config.yaml
init_std_router: 0.00608
num_key_value_heads: 4
decay_fraction: 0.433
batch_tokens: 65536
Below are experts of layer 2 (counted from 0) of a mixture-of-experts language model. Rows are named router (the router's row for the expert), up (a neuron's input weights, with its number), down (a neuron's output weights, with its number) and show model dimensions 80-159. Each number is 128 + 32 x the weight over its row's rms, rounded and kept within 0 to 255.
Before each expert's rows: a language model's description of what the expert responds to. This comes from a sample of Wikipedia text that the model never trained on.

# expert 32
It responds to: Middle of common words. Inner pieces of ordinary words, especially after res, rec, ins, as in res-c-ued, all-eg-ations, insc-rib-ed, Demes-ne.
router [100 133 107 128  89 144  94 211 128 167 152 142  60  88 112 201 122 100 173 123 153 132 164 165  67 173 143 139 102 159 164 156 165 153  88 155 116 161 126 127 114 121  72 151 134 111 158 147 114 104 123 191 156 132 165 128 104 151  78 153  97  76  84 103 111 145 127 140 164 109  95 108 121 150  66 106 138 137 155 156]
up0 [ 79 163 129 110  87 124 149 128  67 101  85  85 134 123 107  85 153  76 125 130 120 122  97 100 189  93 113 115 154 164 116 132 169 133  89 117  99 126 100 142 130 102  96 117 108 154 189  99 153 115 156 161 138  98  51 124 151 141  57 156 110 116 171 100  65  95  99 115 103 111 119  72 103 106 118 113 140 142 112 120]
down0 [136 168 135 137 130 164 157 135 166 115 156 133 151  91 156  66  98 173 127 131 119 127 142 121 130 186 129 113 149 174 150 166 180 170 133 126 158  82 154  88 143  44 143 103  87 131 160 128  98 132 131 151  73 131 118 174  87 166 132  97  99 191 104 151  99 101 135  82 149 177 106 126 160 119 109 104 160 121  76 169]
up1 [173 126 140 147 165 150 135  86 130 163 119 175  61 139 132 130 155 135  69 144 106 107 142 128  89 123 162 127 114 104 152  45 147 142  97 171 147 108 137 136 118 147 109 117 170 143  91  96 143 140 156 152 187 137  93  60 193 122  74 164  88 166 106 147 131  98 136  99  66  79 168 128 150 147 107 105 185 131 115  84]
down1 [110 102 155 117 111  84  68  88 163 144 100 166 111 112 149 169 124  58 145  96  96 111 103  89 149  96 125 150  94 143 119 125 144 163 117  95 137  99 151 109 150 133 115  59  90  95 175  72 161 111  91 117 139 141 114 144  90 130  60 112 160 119 166 163 119 129 130  93  98 122 139 128  90 134 108 170 145 103 142 169]
up2 [128 151 116  98  89 132 160 118 121 220 115 187 112  94  94 148 138 116 125 167 172 190 124 125 144 166 174 131  78 166 113  68  92 155 106  77 117 156 149 147 118 139 166 172  97 133 139  85 131 152 138 122 112 134 128  70 155 109 103 168  70 137 138 104  96  78 122 136 122 124 109 121 162 215 159 129 119 190 165 152]
down2 [135 110 138 139 123 190 121 109 201 124 110 107  94  93 135 121 121 154 124 134 116 107  84 149 106 100 119 180 155 148 113 129 128 164 141  80  54  90 106 110  69 114 150 133 175 109 118 188 141 122 143  92 107 132 218  70 117  82 117 136 143 122 161  78 108 134  75 150  96 139 131 166 100 129  96 113 117 150 141 153]
up3 [ 96 135 126 177  97 134 129 184 173 150 142 121 155 133 104 150 138 143 140  73  49 134 136 118  88 169 126 104 130 128 155 180 161 120 115  95 162 151 142  39 122 129 180 105 110  75  98  92 132 148 144 138 137  89  88 132  57 143 131 171 128 109 155 114 141  95 193 113 146  77  95 152 121 137 121 202 104 193 129 146]
down3 [141  68 187 101 153 130 138 132  82  49 115 132 148 156 145 117 178 152 125 121 152 129 107 111 192  65 143  87 148 125 150 108 112  75 129  96 108 119 135 217 159 174 114 111 133 118 140 208 102 121  89 177 106 150 163 149 144 107  99 140 178 152 136 142  79 193 162 157 138  97  34 152 128 145 148 132 188 112 146 139]
up4 [183 115 119 146 132 105 157  93 151 142 146 125 131 129 160 166 176 165 132 133 121 144 135 106 130 137 142 137 103 167 152 134 125 173 160 145 151 211 145  90 131 104 122 158 140 103 110 114  84 171 149 165 106 138 121  93 132 180 107 154 130  92 163 109 141  72 103  99 166  97 167 120 110 162 169 102 156  79 121  80]
down4 [157 141 122 124  92  67  88 126 145 130 106 121 135 164 111 109 138 128  90 154 179 176  78 140 153 151 111 133 109 120  30 131 180 121 110 150 128 122  92  78 136 132 140 128 121 103 161 133 123 123 157 145 114 150  86 172  90  51  94 135 133 168 120 151 152 139 134  93 147 125 111 142  83 120  44 162 116 151 147 143]
up5 [ 83 105  62 112 150 226  80 202 110 113 172  53 113 137 164  85 161 128 112 122 128 114  92 130 120 157 187 138 128 149  75 143 180 136 194 124 139 113 129 107 137 124 179 133  73 124 108 147 128  79  59 123 133 103 115 129  99 110 151 126  40 107 104 153  75 134 119 132 169 165 120 145 164 129 149  75 116 122 138 134]
down5 [167 130 152 145  88 125 163 126 125  64 107 156 131 172 137 163 152 145 135 150 137  80 160 151 163  75  82 188 158 129 221 107  63 213 174 150 108 180 122 167 135 124  90 151 161 123 158 153 104 101 140 103 132 122 156 110 158 155 158 122 123 154 113 112 157 155 167 194 110 140 108 103 161 156 135  95 102  51 182 147]
up6 [115 157 104  73 141 126 145 132 141 134 168 146  78 140  96 165  57 114 147 112 106 153 170  59 164 142 135  60 140  92 131 150 150 155 100 137  95 150  95  96 109 132 108 175 148 125 125  98 155 134 119  65  96 128 124  98  96 143 115  82 141 124 184 146  51  90 149 118 153  73  81  93 179 126 130 157 142  86 140 166]
down6 [138 129 178 169 106 168 157 100 166 172 118 131 146 127 125  91  59 105 110 140 143  85 156 151 168 139 102 127 107  36 183 159 143 199 154 153 101 162 127 177 125 147 149 127 123 173 127 141 123 135  98 115 111 127 145 114 125 126 156 191 111 133 130 172 157 173  67 131 144 104 113 117  95 172 160 162 134 144 161 151]
up7 [ 87 167 172 164 102  95 147 158  74 106 104 112  88 136 172 171 179 143  94 109 119  85  91 151  89 134 159  64 131 102 130 159 142 106  87  89 157  91 205 123 106 129 139 170 111 189 141 101 133 127 115 100 146 124 126 161 187  99 127 145  99 132 112 143 113 143 104 209 167  99  99 142 123 126 154 118 119 132 123 164]
down7 [146 176 134  83 120 143 109  90 115 158 152 160 126 123 122 132 111  96 159  88 151 115  91  96 143 128 177 114 165 109  77 121 113 127 108  84 141 123 129  89 143 146 108  66 135  99  70 102  75 172  99  91 138 113  97 114 137 229 132 168 177  48  83 158 166  95  97 121  99 146 139 101 101  81 135 126 117 115 115 131]
up8 [151 164 122 158  82  49 123  57 124  95  71 137 123 132  93 106 149 165 135 123 145  98  38  97  78 160 133 101  89 129  91 108 131 135 137 109  95 119 166 104 106 123 106 103 109 144 148 134  84 111 179 154  73 127 134 150 133 130 175 159 187  87 171 176 137 117 159 156 154 123 177 126 155 107 103 161  85 183 137  97]
down8 [113  72 168 107 125  97 122 170 111 115 137 100 136 169 115 120 174  83 161 144 141 146 181 143 158 155 174 142 168 132  90 128 192 114 125 133 136  81 122 112 163 149 150 127  99 130 126 144 149 121 120 115 108 137 136 105 147 141 154 175  79 122  97 144 124  71 172 105 103 161 151 112 110 103 116  89  99  50 105 113]
up9 [ 69 155 143 127 108 153 162 119 115 138 193  72  75 118 103 140 177 105 171 139 109 136 111  80 181  91  61  82 126 138 107  99 158 161 120 113  65 132 103 182 163  81 112 149 208 119 113 143 223 120 134 135 171 120 140 114 107 110 182  83 117 120 139  81 131 129 166  64 103 121  85 148 153 144 162 164 155 172 106  90]
down9 [133  96 133 100 115  76  99 120 136  78  81 125 148 120 104 134  62  89 128  67 162 190 105 143 144 135 104  81 103 150 107  95 130 107 139 161  87 130 116  84 145 133  90 105  74  58  87  76 105 174 176  75  78 118  84 145 112  95 143 148  91 139 112 142 109  82 138 140 141 136 109 141  72  99  74  98 172 153 122 123]
up10 [ 73 139 108 122 171 188 100 183 136 201 153 136 137  84 118 178  93 108 203 117 114  86 146 129 124 183 175 148  99  11 147  92 112 160  66 113  96 117 129 111 164 143 148 105 127 146 130 154 119 121 141 146  91  81 154  62  70 119 138 159  74 146 159 152 133 122 158 123 120 135 155 129 103  78 121 141 135 116 137 163]
down10 [132 128 120 125 124 210 160 183 137 160 188 103 101 134 142 118  58 118  71 205  91 159 112 119 125 147 104 206 131 117 136 118 162 111 143 103 136  94 151 100 140 150 131 228 116 123 168  81  72 114  93 131 163 103 126 133 101  89 145 110 104 117 112 113 136 131 126 137 178  69 135 154 144  99 165 101 126 134  43 134]
up11 [144 129 140 173 143  96 134 155 164  94  89  87 124 102  87 149 134 145 125 110 138 157  71 127 162 162 100  58 121 159 129  22 146 122 107 137 156 109 126  98 123 178  96  95  73 110 119 153 185 167 119 145 118 161 146 136 143 107 105 144 169 152 119 110 155 112 123 130 135 144 118  81 109 124 101  77  76 126 104  86]
down11 [ 98 116 122 103 102 170 124 124 134 142 149 149 107 116 154  80  98  59 154 177  59 135 143 139 149 131 124  73 143 143 180 172 131 151 141 166 113  69  79 169  68 112 177 163 150 147 158 119  75 136  54 124 105  97 107 163 185 152 104 114  79 131 178 143 117 181 162 141  59  53 142 140 106  86 138 136 174 147 185 171]
up12 [143 127 168 112 106 119 135 163 136 141 152 119 147  77 141 120 114 119 101 155 116 195 147  88 118  91 108 134 144  71 133 118 121  93 191 137 118 125  96 109 121 105 134  70 141  83 210 147  64 113 143 110 157 131  89 148  82 130 123  77 155  72 103 131 227  77 113  55 121 108 139 123 163 109 147 146  73 168 133 102]
down12 [167 173 109  76 106 103 115 174  64 109 184 219 133 163  75 161 128 123 117  56 153  97  87 149  66 145 133  98 137 143 104  88 104 105 146 105 202 121 172 144 143 111 104 124 160 122 116 169 108 162 191 134 110 116 113 107 141  31 139 108 150 116 125 176 100 127 103 125 100 118  95 141 134 150 142 115 132 130 112 142]
up13 [175 129 114 146 166 148 140 153  70  31 111 133 110 110 120 120 126 168 121 151 155  87 102  94 122 157 136 112  57  86 103 192 124 181 127 105 146 163 141 153  80 176 185  75 153 129 143 118 122  92 116 147 151 165 114 151 202 154 138 158  42  74 116 123 120 136  87 121 104  85 185 145  78  96 119 135 102 160 149 113]
down13 [140  62 144 159 122 177 216 116 160 169 165  94 153 148 143 140 104 125 158 180 157 114 112 177 150 206 110 188 147  87 152 150 168 171 186  84  98 160 131 124 147  71 154 129 189 131 114 166 129 117 140  76 166 105 131 112 101 149  98 163 147 127 121 130 101  49 104 151 146 146 128 136  97 124 113 129 140 179 118 160]
up14 [146 165 111  87 131 137 146 114 100 127 137 123 139  91 129 112 101 111 108  74 125 133 106 157  87 143 163 168 128  80 115 108  83 152 142  85  83 115 143 131  95 114 122 142 178 208 196 112  86  87 120 111 139 230 111  62 101 131 140 102  84 126 163 104 126  86 121 118 116  89 121 155 100 140 150 171  99 217  91 127]
down14 [140  70 130 135 113 160 117 145 129  97 139 129 112 129 137 176 145 174 141 119  79 136 140 132 178 182 125 135  87 148 133 135 127 128  81 153  50 128  87  87 116  98 108 166 112 211 121 172 128 159 175 153 106 159 119  94 150  74 118 178 144 101 146  98 142 141 131 160 165 129 130 115 157 177  78 119 168 113 130  71]
up15 [133 180 164 140 119 150  84 134 112 190 116 156 146 149 166 124 130 108  68 127 218  76 125 107 120 147 112  79  93  93 141 107 137 136 149 128 153  96 207 100 107 151  95 110  77  86 150  84 110 129 104 144 139 155  65 129 185 181 109 129  74 155 121  80 114 145 116 166 147 108 131 153 145 168 125  93  79 101 139 115]
down15 [180 119 133 157 121 169 106  91 111 115 134  87 104 102 185 164 135 106 148 122 151 136 112 167 152 101 126 128 104 192 227 100 159 142 104 100  93 212  77 134 144  97 122 141 106 183 111 151 141 139 156 106 132 186 163 128 121 145 131 203 109 158 131 154 169  98  99 146  73 121 148 128 145 104  71 166 160 148 104 137]
up16 [146 145 207 125 155 171 103 143 108 175 100 134 138 126 159 118  97 108 128 120 153 110 108 186 123 107 136  97  80 149 157 157  73 119 103 153 117 144 117  98 173 180 161 178  93 124 142 113 196 103 120 107 137 148  86  70  93 151 104  78 153 164  48 178 147  82  79 132  74  79 161 180 105 134 138 120  88 175  90 109]
down16 [ 68 108 164 101  83 114 124 131 125 139 103 166 142  89 121  69 125 159 172  58 136 167 127  78 154 129  95 161 127 117 143 141 169 210  97 170 144 129 161  64 108 126 146 120 142 125 164 137 114 154 102 196 123 128 184 151 182 114 162 173  50 124 118 163 139 127  94  13 122 124 131  96 115 130  94 137 140 146 158  98]
up17 [ 98  95 129 122  89 153 133 175 131  68 138 156 181 139 147  94 149 131 130 142 142  77 189  75 183 130 148 202  71  99 144 115 187 148 133 119 193 162 125  80 120 194  73 129  84 115 157 136 125 117 142 115 119 103 120  94 120 118 111 141 148 132 137  83 149 162 118 124 144  97 177 135 118 115 134 172  64 132 100 106]
down17 [105 145 177  97 148 101 184  23 127 105 115 152  99  86 194 158 167 133 126 119 122 137 148 117 107 141 105 145 162 154 129 138 105 102 127 140 155  98 170 127 115 134 136 136  83 168  85 144 104  89 114 147 131 112 120 141  94 202 122 134 173 118  70 105 126 137 181 108 147 174 115 133 137 162 104 155 145 145 140  52]
up18 [150 164 107 126 131 115 111 115 107 129 120  81 184 115 137 139 112 110 106 135  93 110 117 118 156 206 146 131 114 136 125 158 155 170 166 137  85 164 178  80 179 146 153 103 134 149 185  70 131 110 126  89 155 130 154 126 116 167  93  94 173 146 111 101 142 108 213 122  95  72  88 163 154 130 108 146 111 116 175 134]
down18 [148 148 140 127 171 110 121 155 170 147 113 157 170  91 127  87  79 173 128 132 137  94  95 117 119 105 132  81 143  78 124 102 106 108 146 170 187 138 130 209 132 114  94  53 110 145  97 129 110 172  83 131 139 178  85 151  99 137 131 155  68 175 154 118 153 115 144 152 153 144 133 124 160 108 115 150 107 136  30  36]
up19 [ 89 135 176 103 136  86 145 146 150 175 134 101 139 139 103 100 141 104 119 101 112  98  96 151 142 136 112  90 133  96 117 115  96 171 102 152 140  97 181 130 151 160  99 197 149  97  84 141 140 170 162 177  49 135 196  95 124 142 151 204 105  84 116 149 100 126 157 151 141 127  65 137 159 110 155 165 131 120 109 127]
down19 [182 112 100 190  99  98 122 174 129 113 154 123 103  96  80  92 134  84 145 208 110 114 129 116 167  98  94 163 164  93 152  73 128 181  70 134 159 123 133  99 161 206  77 104 142 118  99 106 137 138  91 138 173 125 160 117 152 113 175 104  84 146 130  96 123  84  80 180 107 114 140 100 122 152 138  55 113 147  50 139]
up20 [149 116 115 133 137 157 140 130 169  94 121 118 120 143 179 169 133 124 145 100 150 142 134  93 113 138 129 120 105 126 144 141 105  98 125  73  60  72  79 180  89 140  64 172 123  66 119  86  60 110 151 119  84 110 118 144 151 150 143 137  61 123 154 138 161 144  81 176 101 104 156 153 132 114  91 134 119 142 119  83]
down20 [141 158  82 153 173 217 154 161 195 101 156 160  82 195 134 138 138 127 109 123 118  90 147  84 130 138 125 134 189  86  95 154 163 160 137 149 138  98  97 101 113 117  68  71 101 126 101 158 177  70 142 145 132 199 140 109 163 133 180  84 124 181  58 117 106 183 123 113 164 124 141 108 129 115 156 136 125 120 138 126]
up21 [132  91  46 130 130 146 167 156 184 124 124 161  84 134  97 102 179  69 147 142  91  98  78 153 142 168 135  81 138 201 125 151 126 157  48 140 143 184 127 130 129 109  73  96 139 131  99 128 142 141  97  93 128 119 134  85 103  98 101 169 171 162  99 122  75 185 162  85 134 126 110 121 171 115  90 147 144 132 161 128]
down21 [168 146 101 117 181  57 134 102  84 127 157 117 128 133  99 111  68 205 162 104 171 159 174 135 118  71 172 105 144 167 109 133 176 170 184 133 147 119 161 106  79 132 150 118 134 170  98  92 169 125 119 160 132  85 140 110 161 161 106 141 148  94 150 132 149 120 165 143  84 115 114 134  79 141 144 120 127 202 167  29]
up22 [193 115 147  96 130  95  94 201 128  99 154 142 139 140 189 132 131 114 171  80  78 121 138 168 107  79 120 133  95 150 114 126 136 146 122 129 131 163 164 179  95  91  80  91 148  82 115  78 161 169  94 121 134 146  98  78 178 114 157 128 155 130  84 125 110  98 184  83 120 134 135 141 145 152 126  94  70 107 133 142]
down22 [126  98  80  92  97 163 143  83 181 104  78  65 171 138 174  76 159 123 102 104  80 134  79  90  58 130 141 145 135  86 116 132 166  93 114 163 135 141 130 115 159 125  93 123 175  87  77 139 116 120  87 101 168 128 117 129  94 155  83 101 144 121 128 105 127  91  94 132  99 176  98 206  99  80 153  93 174  55 158  78]
up23 [110 168  90  87 137 126 142 164  86 146 159  97 122 142  98 122 159  80 157 116 146 208 136  57 131 189 127 120 136 132 116 129 121  99  71 139 114 113 159  87  92 149 127 127 122 146 176  47 128 144 144 102 135  55  89 179  47 102 159 165 117  85 169 148 153 140 132 125 139 121  78 187 132 100 129 120 142  62 148 158]
down23 [180  64 114 144 207 129  97 102 206  90 130 143 138 176 170  99 151 133  90 142 162  99 113 112  90 147  86  75  83 147 164 199  99  61 149 144 150 138 118 118 186 147 171 136 159  83  56 138 108 128 158 123 122 137  87 164 109  99 167 169 128 117 110 169 128 161 100 132 106 143  96  99  83 115 100 161 137 153 137 152]
up24 [160 161 112  87 159 194 133 168 146 147 127  60  79 119 124 132 134  85 124 163 134 127 108  49  70 164  68 116 161  96  93  70  99 141 134  98 140 187 160  52 149 165 131 133  90 178 114 163 147 131 157  85 147 103 157 120 113 124 144 188 147 111 173 151 153 154 157 153 124 155 129 122 151 151  91 155 146 153 146 104]
down24 [124 117  71 132 155 127  99 142 105 150  70 135 101 151 191 121 127 121 110  89 111 122 167 104 191 144 147 200 132 116 154 123 112 123 102 135 145 109 148 181 127 134  69 174 179 123 117  88 140 152 124 216  67 120 144 125  81  82 117 163 176 128 137 150 125 144 143 186 121 116 104  84 156 149  66 106  91  80 102 145]
up25 [ 93 172 137 126  72 192 113 127 136 118 119 155 140 149 144 140 143  93  88 107 148 133 170  89 104 130 111  95 156 137 117 110 100  63 146 138 135 160 150 123 168 136  83 147 211 118 164  90 140 148 143  88  95 154  99 100 128  72 104 140 126  87  98 122  67 151 131 115 106 114 117 110 206 134 145 139 170 203  97  97]
down25 [148 144 200 128  83 100 109 173  76  86  77 167 158 153  67 149 159 153 102 139  99 150 107 169 120  92 163 113 175 144 142 154  99 151 159 109 109 160  69 134  76 144 194  82 127 142 125 112 102  97  82 110 120  85 137 121 122 189 179 113 128 128 139 157 136 208 103  98 159  58 105 115 112 130  95 105 104 175 171 108]
up26 [138 114  79 103 166 115  80 108  81 163 107 156 182  11 115 183 150 102 148  95 156 138 136 112 133 129 141  95 129 106 182  92 131 123 133  71 217 147 148 125 143 231 119  99 134 100 128 135 132 105 163 123 138  78 144  99 115 121 123 132 106 165 106  97 117 135 157 134 144 170 126 115 143 128 107 131 108 119 157 146]
down26 [151  92 174 109 109  97 123 187 184 190 127  95 106 132 133 100  97 129 126  87 156 159 148 159 184 110 133 183 186 170 137 138  62 117  72 126 120 101 185 107 142  80 169 126 107 123 100 127 141 118 111 140 159 186 126  91 166 144 116 115 129 117 128 152 150 114  77 119 177 138 151  94 176 222 166 178 151 136 143 143]
up27 [109 119 121 178 127 158 126 120 162 137 167 114  76 102 211 120  72 164 159 140 132 129 153 115 119 187 169 204 103 141 150 155 145 115 143  85 189 111 155 176 133 108 122  71  94 113 123 166 129 163 171 139 114 130 103 167 126 156 164 136 166 115 148  87  67 131 191 132  77  69 155  68 142  93 116  62 182  74 123 107]
down27 [ 74  77  73 191 158  90  65  94 145  87 105 144 144 142 159 136 166 107 143 146  99 148 155 179  98 111 191  96 138 121  95 101  88 156  97 150 117 133  44 163 137 116 123 176  61 135 205 167 153 173 148 115  98 127 116  98 138 169 155  92  93 159  89 129 176 165 154 163 132 102 183 103 143 122 117 173 154 119 135 183]
up28 [ 75 168 152  68 132 101 114 172 158 172 168 115 168 132 163  82 123 140 150 114 123 100 118 232 114  54  87  75 138 141 114 130  71 134 117 107 161 163  72 165 140 139  99 104 138 129  93  89 174 131  52 136 135 125 155 154 185 140  85 154 114 142  49 157  80 132 128 162 156 166 137 126 122 183  99 124 139 157 144 106]
down28 [132 151 121 111 157 126 174  67 218 126 177 153 136 203 108 101 117 118 114 141 187 112 102 147 174 116 139 193 170 152  74 133  72 126 125 117 114  83  90 122 137 124 106 162 149 172 142 116  91 102 129 108 148  92 183 158 133  57 160 173  93 124 201 110 125  68  88 142 116 113 118  71 138  86 142 139 164 101 121 136]
up29 [132 100  90 120 118  78 150 149  77 111 177 122 113  97 162 104 132 131 166 149 114 143 153 114 154 145 127 113  96 189  81 114  57 114 130 144 146 160 146 108 164 169 168 193 132 120 148  96  99 155  64 101 139 172 126  46 108  90 134  99 104 174  74 192  78 167 144 158 142 142 166  84 114  88 118 119 123 149  70 199]
down29 [110 173 169 162 133 205 139 121 144 149 132 108 153 149 146 142 169 150  78 105 130 128 145 103 124 149 104 101 135 131 126 128 206 118 104 166 195 131 115 101  72 166 115  87 189  91 172 167 130 112 149 176 111 154 119 153  95 133  96 134 182 108 183  99  83 118 180 188 173 131 166 101 138 138  94 144 136 157 165  86]
up30 [137 136 182 151 106  84 119  79  96 160 112  94 152 173 106 103 142  94 174 176 146  88 130 171  83 143 147 101 107 148 175 143 144  79 105 108 137 169 122 120 146 104  79 112 141  88 100  99 135  43 117  89 127 148 133 170 113 128 132 195 168 187 145 157 182 145 168 144 150 164 121 164 117  90 151  93 149 154 155 152]
down30 [125 203 150 119 130 122 180 131  94 154 183 169 139 118 133  72 142 122  70  79  95 177 107 107 157 103  88  89 111 158 110 115  98  88 120  96 141 136 141 140 128 139  97 124 112 137  69 127 181 174 181 112 120 124  90 151 155 112 130 115 105 125 141  67 103 151  97  43 130 188 113 144 174  89  96 133 134  85 143 100]
up31 [ 95 155 108 127 141 162 157 158 138 104 168 118  91 132 196 132 100 157  89 120 101 120 103 123 144  77 141 180 121 189 131 175 113  81 129 112 167 148  92 148 126 152  80  83  97 123 117 174 131 150 105 131 129  96 140 140 179 119 120  75  73 159 139 174 118 131 130 109 183 108  95 119 172 123 154 191 149 106 131 107]
down31 [ 98 147  95 144 101  98 140 188 160 118 142 130 114 121 121  56  91 131  97  92 142 109 126 152 130 145 121 165  54 143 159 110 102  79 152 164  87  83 126  99 172 182  81 141  99 142 110  92  74 152 170  95 115 125 120  97  92 121 121  72 197 166 120 120 126  74 128 113 132 177 137 151 166  92 215 158  96 117 121 193]
up32 [ 87 161 108 156 139 202  91 200  91 140 123 129  78 120 155 119  56 164  81 154 161 102 100 144 132 181 129  82 135 125 172 124  73 169 134  82 167  94 147 142 156  61  87 162  97  91 169  94 164 155  52 135  89 110  88 126 158 156 112 154  73 162  75 113  92  54 134 126 132 149 180  82 107 132 116 151 141 119 146 154]
down32 [168  97 100 113 162 128 129 105 103 114 143 132 143 174 102 155 174 108  87 149  79 126 147 142 114 117 122 121 114 166 145 152 159  99 153 202 166 122 123 154  90 126 195  78 149 159 163 149 113  90 166 163 101 136 122 117 134  91  76 113 173 106 123  89 103 154  87 108  83 125  66 139  92  95 114  69 136 162 183  88]
up33 [119  81  85 127 153 133 157 150 140 142 156 147 103 134 144  99 137 164  81 120 158  80 117 132  68 160 135 132 133 126 107 122 111 124 189 140 182 111 151  63  94 101 111 119 140 104 127 155  91 131  87 116 130 110  96 100  90  83 139 189 112  85 122 101  90 178 123 171 167 105  92  73 129 173 102 158 157  84 103 113]
down33 [161 165 173  90 145  76 150 162 108 113 114 117  84 130 127 121 136 146 221 160 117 114 136 155 133 161  71 120 138 122 151  78 119 147 173 164 148 124 143 125 110 193 147 162 104 149 180 125 105 135 160 118 113 117 161  64 172 109 136 124 121 162 157  76 133 132 100 101  99 152 139 149 136 158 184  97 101 130 128 180]
up34 [ 93 123 107  91 106 147 149 162 122 151 159 176 122 196  80 118 177 132  71 143 124 163 170 131  53 119 143 163  97 130 110 157 185 159  85 184  89 170  94 142 123 152  80 158 133 137 137 112 104 138 173  92 113 145  84 186 136  82 146 108 103 125 108 141 102  64 103 114 144 184 154 161 151 117 124  74 116  97 186 174]
down34 [122 109 106 210 125 140 121  86 162 161 106 123  97 101 190 121 108 146 134 121 150 139 174  73 201 123 119 136 122 162 115 197 144 158 156 109 125 153 151  96 135 112 150 128 163 106 107 120 164 169 114 140  85 116 160  91 137 102 112 158 117 155 180 105 116 158 140 179  20 134 139 201 137 156 173 111 138 125  88 200]
up35 [117 132  60 108 128  99 133 188  84 132 118  96  87 159  63 149 154  88  80 197 106  93 145 154  80 154 161 108 131 113 130 114 166 142 148  76 129 143 150 120 167  58 106 181 115 104  90  86 118 144 177 140 167 128 105 183 166 122 131 164 138 103 146 150  90 119  84 100  85  72 148 141 140 123 125 128 143 129 145 109]
down35 [111 103  99 161 133  89 122 101 134 125  91  76 180 137 161 110 110 135 183 134 112 160 135 147 141  81 140 104 122 109 211 133 140 132 166 160 114 150 187 155  93 179 124 164 166 134  92 115 131 102 137 143 125 145 152 125 159 168 128 131 135 149 165 121 115  76  47 138 169 131 171 171  88 144 136 134 154 151 140 160]
up36 [120 111 183 173 126 141 164 162 118 136 146 148 165 196  88 139 136 156  66 141  79  92 113  89 153  75 153  92 154 166 103 152 129 147  85  65 181 115 172 119 173  89  76 146 114 128  90 120 158 205 151 180  96 153  97 131  92 153 113 116  83 136 177 182  98 166 159 121 135 149  99 113 148  98 133 123  93 122  77 139]
down36 [162 136 102 116 157 112 115  94 174  53 128 120  86 100  88  82 103 127 102 145 211 125 140 167 143 156 108 120 114 116 131 161 144 104 151 103 102  98 141 128 142 105 202 119 122 131 136 142 147 125 103  82 108 107 139 173 135 143 117 139 156  49 143  55 103 125  75  93 140 180 133 100 110 102 120 118 122 150 114 131]
up37 [132  89 136 192  87 160 164 111  97 111 114  52 153 184 135 114 224 127 149 139 151 166 107 159 201 147 126 109  54 112 157 154 107  89 181 142 102 179 176 156 129 150 122 172 127 110 158 187 128 114  81  92  74 181 177  83  84 125 112 118 103 154 123 127 145 119  85  82 148 147 190 124 136 158 133  74 141 115 123 168]
down37 [ 72 126  95 121 179 134  73 130  97  93  94 108  97 102 142 139 185 158  90 104 146  76  92 115  67 124 204  85 110 158  62 111 133 171  72 184 154 129  90 118 133 117 139 128 107 119 148  71 115 143 190 131 100 117 101 123 131 157 107 140 160  98  95 137 143 155  93 155 167 109 136 137 155 111 195 136 122 139 104  72]
up38 [ 79 115 180 133 113 118 136 112  86 155 137 113 140 171 108 150  81 124 120 153  93 187 117 122  44 142 153  69  91 116 123 128  88 144 110 103 161 133 137  96 155  90 105 160 134 115 139 124 108 185  81 167 128  92 148 119 177 117 100  44 107 109 122 139 108 138 162 154 128  73 112  95 118 106 145 119 144 202 114 104]
down38 [150 108 120 114  73 125 102 136  90 103 108 102 180 121 126 156 141 130 161 189 123  79 163 171 149  98  34  59 135 128 103  94 156 100 146 165 128  94 173 170  86 104 105 109 165  87 124 170 129  81  93 132 109 174 129 201 139 153 141 119 145 145  83 128 111  50  60 128 133  88  61 129 108 126  90 106 177 141 102 106]
up39 [137 123 109 120  89 109 178 103  75 193  77 159  75 104 110  98 106 181 214 105 122  61 177 110  93 131  83 166  71 119 100 132 103 106 120 109 134 157 155  86 110 138 155 106 180 114 141 124 140  76 151 161 185 122 176 128 108 122 163 117 103 149 104 108 159  95 215 174  98 120 126 144 169 109 108 157 134 126 143 190]
down39 [205 102 144  86 148 119 117  63 115 102 128 182 151 161 148 151 131 137  45 106 112  85 126 111 147 147 167  71 191 139 130 102 134 155 151 132 140 159  82 164 138 145 132 110 101 130 145 136 139 106 151 178  97 139 125 113 105 181 126 149 126 112 125 132 196 205 117  58 136 113 138 162 152 164 103 142  71 121  87 135]
up40 [177 171 114 137  57 157 139 179 106 159 144 145 167 155  89 161 145  72 143 150 158  88 143 123  98  96 121 145  93 100 131 164 168 135  75 180 131 154  90  94 122 164 131 158  76  95 118 109 157 160 193 159 136  86 142  98 137  95 158 110  79 132 101 146  77 128 122  57 202 106 119 124  86 140 101 133 134  82 124  95]
down40 [117  84 116 133 202 126 122  80 103 144  49 168 134 121 141 140  83 115 134 154 120 187 157 162 111 160 128 163 137 109 127 127  89 133 150 139 113 124  59 138 136 125  80 150 101 129 132 179 162  46  86 165 150 176 153 121 131 161 110 151  72 151 144 109 161 170 150 154 107 116 124  97 120 102 152 116  89  96 121 203]
up41 [ 75 135 166 163 120 125 174 136 130 130 105 141 136 212 170  89 140 123 104  94 158 109 102 117 133 152 153 133 136 215  90 142 135 167 108 118 146 122 131 120 115  62 108 108  94 127 103 155  91 116 149 106  90 176  90  85 131 137  88 101 139 187 110 116 104 104  78 137 142 113 103  91 101 139 149 131 103  63 113  91]
down41 [135 130 155 132 111 151 120 165 124 105 135 146 104 141 159 143 107 105 120 170 109 183 135 141 126 167 129 143 167 121 120 122 129 125 143 105  94 155 189 100 144 125 176 187 143 148 158 155  82 143 159 141 170 138 106 182 140 175  94 204  75  92 155 117 209  54 105 140  93 116 126 165  80 134 146 180 174 161 143 118]
up42 [137 147 213  88 127  51 125 141 132 120 137 153 141 108 138  98 199 108 158 151  91 171  96 210 140 119  71 109 137 130 150 131 107 145 154  56 147  81 159  70 136 126 112  91  94 129 101 140 163 116 101 129 143 148 103 150 136 107  50 144 128 141 122 136 167  92 191  47 140 153 106 100 144 118 103 178  90 114 104 141]
down42 [ 96  62 132 141  88 125 144 158 112 186  42 102 165 166  62 141 111 152  78 174  96 143 170 148 107 119 105 150 137 126 168  74 136 181  87 115  99 145 152 143 123 174 126 110  98 185 143  91 118  89 105 102 161 122  71  97 149 155 107 120  84 164 134 165 112 103 131 107  79 115 158 128 124  20 142  69 124 152 137 148]